Experts of a small language model: 4 picks a token.
Below are experts of layer 7 (counted from 0) of a mixture-of-experts language model. Rows are named router (the router's row for the expert), gate (a neuron's input weights, with its number), up (a neuron's input weights, with its number) and show model dimensions 0-63. Each number is 128 + 32 x the weight over its row's rms, rounded and kept within 0 to 255.
After each expert's rows: "gets" lists some tokens that make up at least twice as much of what it gets as of all text. This comes from a sample of Wikipedia text that the model never trained on. Tokens count by the router's weight.

# expert 3
router [129 127 135 116  69 139 105 117 102  50 138 145 108  92 121 159 155 170 119 138  71 115 133 114 119 127 241 150 128  89 126 135 117 166 136 131 120 147  91 144 145 130 165  97 154 101 123  98  98 105 114 136 145 131 135 141 150 145 124 130 111 129 153 106]
gate0 [127 174 118 127 125 163 136 143  95 109 134 157 154 106  96 102 113 103 138 124  89 140 136 146 132 152 171 117 131 159 142 162  99 119 193 167  78 133 164 176 185 114 129 124 163 121 177 119 141 139 152 112 187  68 127 155 122 218 136 183 157 105 151 104]
up0 [133 100 132 107 140  86 166 176 140 173 127 139 143 169 105 114 125 116 148 113 136 145 160 182 132 178 130  84 125 177 126 125 121 180 180 119 153 129 115 196 120 152 122  85 120 163 117 173 129  68 141 100 144 124 125  92 180 120 165 124 122 149 121 102]
gets: " that", " to", " had", " which", " who", " after"

# expert 52
router [110 144 125 111 116 121 105  85 125  61 125 105 115 165 143 114 147 153 149 166  40 137 134 153 113 131 162 179 162 106 110 166 120 157  38 136 130 120  95 132 169  82 116 136 172  63  76 111 141  28 148 109 144 104  94 178  65 175  99 169 142 167 108 132]
gate0 [102 168 153  82 161 202  55 121 176 175 151 121 146 136 115 116 157 102 135 112 119 111 181 165 152 155 164  92 138  85 153 142 145 135  92 101 124 166  73 156 121 127 105 198 171 173  96 102 188  78 127 207 146  63 135 168 133 146 203  97 132 134 130 128]
up0 [109 167 153 143 189 152 166 167 165 127 142 133 103 164 171  90 141 133  96 105 103  28 113 136 107 133 160 137 117  89 105 109 137 107  86 128  95  83 130 111  77 146  78 168 171 132  91 112 148 115 106 106  91 141  87 158  89  73 114 147  62 188 156 157]
gets: " T", " c", " t", " b", " m", " h"

# expert 39
router [140 134 170 120 181  90 105 122 102 100 158 128 109 126  73 134 137 161 128 137  87 122 162 115 155 179 205 165 102 105 153 145  78 125 156 137 105 144 164  65 158 138 117 130 135  90 143  96 110  88 181 119 159  86 172 166 106 101 118 169 107 135 162 163]
gate0 [157 182 113 161 134 136 163  89 143 101 133 122 121 119 127 105 145 133 169  97 109 107 168 133 146  85 168 113 176  82 205 140 112 145 171 192 135 142 135 102 149 226  71 125 168  82 145  85 112 119 171 140 106  97 165  86 105 130 119 110 186 179 199 131]
up0 [ 54  88 144  93 134 104 138 108 174 116 129 158 147 164 130 117 138 148 144 132 119 102 165 105 169 101 145 126 164 158 136 135 114 122  92 145 134 134  66 200 141 157 158 140 104 106  90 140 125 178  86  88 153 101 169 124 108 149 131 142 162 121 114  92]
gets: "it", "ent", "et", "est", "ed", "ic"

# expert 15
router [131  76 164 102 154 141 102  77 118  85 163 110 145 172 138 179 189 170 177 182  52 150 116 132  86 128 177 155 176 130 124 138  87 138 105 141 104 120 157 129 139 151 152 137 136 117  52 131  94  51 142  80 139 151 128  76 117 102 129 145 151 133  98 102]
gate0 [164 166 186 156 180 163 162 125  80 127 156   7 134 172 120 139 205 134 128 123 118 149 135  99  95  96 162  49 117 142 121 125 100 161  94 152 236 103 138 135 115 171 149  87 138 130 136 123 137  96 180 149  86 134 145 129 147 103 127 128 188 116 128 130]
up0 [171 144 151 123 165 123  56 161 177 133 104 131 115  95 174 104 129 185 155 136 142 127  56 154 126  82 142 157 112 135  99 181 183  85  67 138 132 136 182 121  94 128 113 186 156 113 141 149 158 130 160 129  88  82 105 152 134 115 102 115 123 111 112 152]
gets: " N", " K", " P", " V", " M", " H"

# expert 54
router [154  81  90 137 124 101  84 132 116  55  89  96  82 119  71 101 192 141 122 141 148 184 132 144  89 129 199 137 140 104 153 141  89 131  94 157 137 136  76 101 155 173 169 141 201 108 103 120  77  90 156 116 172 149 102 157 100 160 109 162 167  95 149 188]
gate0 [113  45 130 150  74 165  77 136 160  78 130 129 159 113  51  90 104 149  87 180 142 205 152 108 113 151 160 127 137 119 147 151  89  84 130 146 204  56 111 123 130 115 123 136 119 121 131 136  95 142 144 146 163 176 117 129 102 151 163 142 115 147  27 203]
up0 [134 125 165 141 159 206 157  68 114 122 146 122 173 177 149 158 213 124 128 114 114 178 150  80  65 158  91 130 159 119 134  86 101 123 154 145  85 154 113 131 120  99  92 142 137  79  94 223 188 102 141 157  75 135 169 114 157 139 150 137 151 150  34 137]
gets: "1", "h", "l", "c", "2", "m"

# expert 62
router [149  95 152 129 157 118 151  91 142  79 123  51  90 145  95 106 118 148  76 116 107 154 210  62 146 149 181 161 136 117  77 170  49 183 120 135 155 136  78  87 106 165 108 110 151  87  61 142  57  99 147 126 157  83 161 131 131 178 124 207 151 121 114 154]
gate0 [115 168  86 164 113 105 189 119 162  64 165 145 167 101  76 112 138 116 104 162  93 194 138 139 143 136 140 103  85 170 118 172 147 218  95 142 123 143 180 105  89 140 122 150 156 103 133 106 149 121 174 157 147 126  76 144 126 103 143 189 138 152 166 176]
up0 [104 175 152 133 108 185 125 134  98 143  96  78 129 176 103 131 178 107 126  62 137 171 160  90 188  85 107 166  45 137 126 136 158 187 150 212 132 205 128 118 142 116 158 193 109  85 132  96 115 135 110  73 101 153 170 149 130 152 121 144 123 159 140 106]
gets: "al", "a", "in", "er", "an", "ed"

# expert 56
router [127  73 142 107 109 152 129 137 138  80 114 133 140 138 140 161 126 144 136 131  99 141 109 116 100 165 215 157 132 172 120 166 126 157  98 134 121  71 108 162 171 146 112  96 155 132  83 134  66 100  70  99 137 146 107 174 138 168 125 144 167 136  72 151]
gate0 [161 167 213 119 187 119 119 157  96  92 100 112  63  78 159 135 122 149 127 116 117 134 151  96 165 127 124 105 137  97 137 125 123 146 170 164 145 104 106  97 199 200 214 120 100 128  98 136 127 134 153 140  87 115 130 150  70 107 139 141 125 141 153 135]
up0 [117  70 171 130 129 103 151 121  91 126 201 163 114  65 118 130 109 146  99 129  99 118 154 166 100 140 138 121 162 113  89  93 130 133 163 150 135 140 110 155 120 163  96 115 156 114 127 196 115 127  95 151 184 120 113  94 175  74 138 146 175 127 141 105]
gets: " was", " and", " is", " were", ",", " are"

# expert 41
router [173 105 132  84  82 137 164  57 125  74  85  76 157 150 103  90 122 136 149 131  86 109 143 149  76 126 184 141 153 142 117 175  30 102 147 143 171 150 120 131 114 150 103  83 184  76 114 150  85 112 113 139 126  80 147 102 149 144 147 175 113 144 177 107]
gate0 [158 153 142 172 187  79 148  91 102 158 141 144 124 188 168 156 139 158 135  78 109 108 154 109 173  77 149  96 160 141 201  98 127 136 119 129 198 166 104  75 155 114 184  93 153 108  79  93 151  88 129 173  62 130 140 154 162 145  91 106 125 171 101 108]
up0 [133 131 208 124 119  87 128 123 100 134  61 119  86 117 128 109  75 122 130 189 110  81 143 102  94 102 133  68  77 146  90 138 135 121 138 105  72 112 166 155 115 152 139  86 178 180  88 143 106 165 133 168 123 114 144 140 129  82  33  99 131 182 155 159]
gets: "on", "en", "al", "an", "ol", "om"

# expert 17
router [147  74 129 105  95  95  94  96 148  87 127  77 104  71 112 116 137 187  85 154 125 117 157 126  73 156 178 234 120 145 113 129  91 114 123 128 142 155 135 128 131 147  70  90 181 136 128 123  96 110 150 150 151  67 147 120 124 134  79 123 119 171 119 137]
gate0 [ 78  84  87 187  75 120 132  68 152 129  86 134 100 174  84 113 173  90  96 151  83 135  73 137  49 164 147  53 128 135 142 137 103 160 163 149 170 137 103 143 131 144 101  91 158 129 166  94 152 116 100 126 178 152 114 134 123 110  72 168 122 140 103 130]
up0 [118 152 142 127 136  60  96 122  82 210 151 110 143 150 106 217 142  94 119  98 142 157 107  83 102 131  91  86  94 135 150  54 144  40 166  96 125 117  98 124 150 176 152 165 135 112 134 133 102 124 120 151 110  91 143 159 186 156  80 119 140 164 148 138]
gets: "s", ")", "er", "ing", "es", "ers"

# expert 60
router [136 163 174 125 135  82  83 112  90 101 171 129 114 105 141 135 140  93 149 136 117 153 118 128  95 119 176 135 134  94 197 124  80 108  62 150 143 144 100  78 172 111 125 111 177  90  92 142  84  97 106  83 130  76 150 149 119 151 127 202 149 169 129 148]
gate0 [ 68 155 142 156  89  90 110 104 153 148 159 107 171  75 132 162  99 125  77  74 138 139  92  90 136 180 174 105 148 125 153 127 127 161  81  90 139 111 131 122 124  90 141 109 177 123 112 119 141 123 141  84 127 175  78 168  93 136  49 160 214 107 147 122]
up0 [ 88 117 202 110  94  91 129 125 114 124 163 123 149 167  77 156 154  77 130 137 126 128  91 109 126 131 119 103 135 111 170  95 142  99 129 148  67 147 152  45 177 185 126  94 148 112 155  86  95 167 102 151 137 191 140 148 170  71 154 141  88 186 149 167]
gets: "p", "ap", "th", "id", "op", "ip"

# expert 50
router [136  72 156 122  97 117 132  95  97  47 122  77 133 123 106 116 175 163 128 138  50 132 155 114  75 139 165 215 138 141 120 122 109 122 112 156 138 142 148 155 164  98 113 107 161 114  77 175  96  75 171  75 141 113 127 145 104 167 121 157 117 137  93 148]
gate0 [116  98 121  91  63 146 135  67 103 121 187  91 160 138  51 123 130 166  99  90  91  81  91 105 137 112 129 174 128  55 138 138 124 179 109 138 100 128  96 146 134 203 140  86 147 143 143 146  79 173 230 116 117 148 119  90 138 132 123 105 156  81 140  95]
up0 [179 192 100  84 124 129 145 136  70 197  81 152 166  63 153 177 156 169 135 147 152 141 147 124 141 156 101 165 145 144  96 163 162 109 105  89 115 138  99 139 103 121 157  83 104  95 126 117 129 137 160 101  82 157 137 142 125 158  95 176 155  78  99 103]
gets: " B", " S", " L", " M", " C", " F"

# expert 12
router [142  90 101 130  76 129 139 124 167  24 130 133  80  78 113 124 129 155 129 155  90 102 124 175 109 151 215 137 115 133 135 154  58 100  90 116 129 151 147 150 154 155 115 138 167 112 113 132  90  98 127 142 132 111 116 154  35 151 126 144  79 175 123 152]
gate0 [178 135 126 147  79 122 169 103 130  97  55 151 126 101 142  85 144 103 120 101  49 127 161 112 130 105 175 130 107 152 133  83  98  93 115 147  83 119 110 145  94 134 113 122 164 155  88 138 118 143 142 121 118  93  87  90 141 125 149  96 147 111 146  69]
up0 [ 87 186  96  91 142 127 156 130 166 161  55 140 108 165 115 146 101 165  89  91  91 139 123 145 103 176 124 136 111 133  81 119 101 129  75 115 110 113 143 120 141 190 125 174  82 134 110 113 139 150 146 176 141 130 136 151 149 130  59 151  67 152  80 102]
gets: ",", "t", "re", "-", " B", "=="

# expert 30
router [135 131 150 153 144 121 161 133 149  71 158 101  91 126 110 154 176 156 160  99 130 155 129 155 125  99 151 182 115 161 112 129  98 145 107 170 178 146 104 122 141 159 165 116 178 164  64 118  94  68 128 109 132 146  90 167  98 128  95 172 141 144 118 159]
gate0 [116 110 185 141 169 118 105 134 107 111 146 113  86 106  73 211 176 168 117 146 159 136 159 121  89 144 119 142 168 115 109 137  83  53 105 209 136  85 100 108 126 167 136  96 147 128  95 132 101 101 124 105 112 161  99 147 159 122 160 103 117 123 152 145]
up0 [137 129 150 129  92 165 136 135 119  96 142 159 141  89 128 167 162 176  98 121  87 121 173 137 180 144 135 127 180  89 136 114  78 123  98  64 132  94 108 121 128 102 154  80  87 115 133 129 127 138 116  47 160  87 131 106  87  92 160 180 166 115 107 144]
gets: "1", "2", "–", "f", " F", "0"

# expert 45
router [113  69 124 124 114 129  90  72  88  64  94  92  95 176 123 124 122 162 145 160  38 114 140 119 111 132 192 147 133 150 108 154 101 147  67  73 134 142 162  93 122 137 146 119 143  90 110 164 122  55 132  92 128  88  98 107 120 152  79 151 164 157 119 177]
gate0 [ 87 155 142  89 105  84 137  76  63 133 130 107 132 130  98 123 187 124 126 112  78  10  97 152 107  84 108 140 122 143 123 134 106 100 166 145  72 185 117 170 134 170  97 120 156 176 142 113 100  60 110 160 161 110 147 117 136  58 104 184 107  83 194 156]
up0 [159 183 217 184 183 188 111 172 126 144 170 149 127  99 162 137 152 179  95 104  78 192 157 119 159 149 152 136 134 157  93 127 123 131 172 194 145 168 152  85 122 143 128 172 106 165 126  86 126 193  85  96 127 112 139 132 117 125 212 110 156  84 102 163]
gets: " s", " c", " f", " b", " m", " d"

# expert 0
router [157 115 155 136 132  99 133 141 167  67 111 108 163 126 115 129 180 154 133 167  69 172 147 119 102  94 156 154 115  79 129 148 128 135 107 111 157  99 133 102 112 173 128 122 218 169  86 165 120  66 156  86 117 113 146 175  87 132 153 185 162 164 106 142]
gate0 [158 120 129 112  86  25 119 117 120 137 111 103 126  80 127  97  88 164 132 157  92 128  86 107  98 147 132 113  83  87 131 131 111 137 146 108 217  96 123 135 144 178 170 134 137 139 192 199 156 106 149 128 133 120 102  90 136 139 118 155 116 126 117 151]
up0 [200  83 161 187 105  94 155 122 118 114 199 105 170 109 120 118 110  99 159 107  92  55 114 131 120 131 126 107 144 104 135 127 101  79 124 154 128 138 149 151 115 122  65 124 172 135 133 120 134 107 142 236 180 110 102 112  64  78 131 108 138 171 109  95]
gets: "\n", "\n\n", ".", " | ", "| ", "="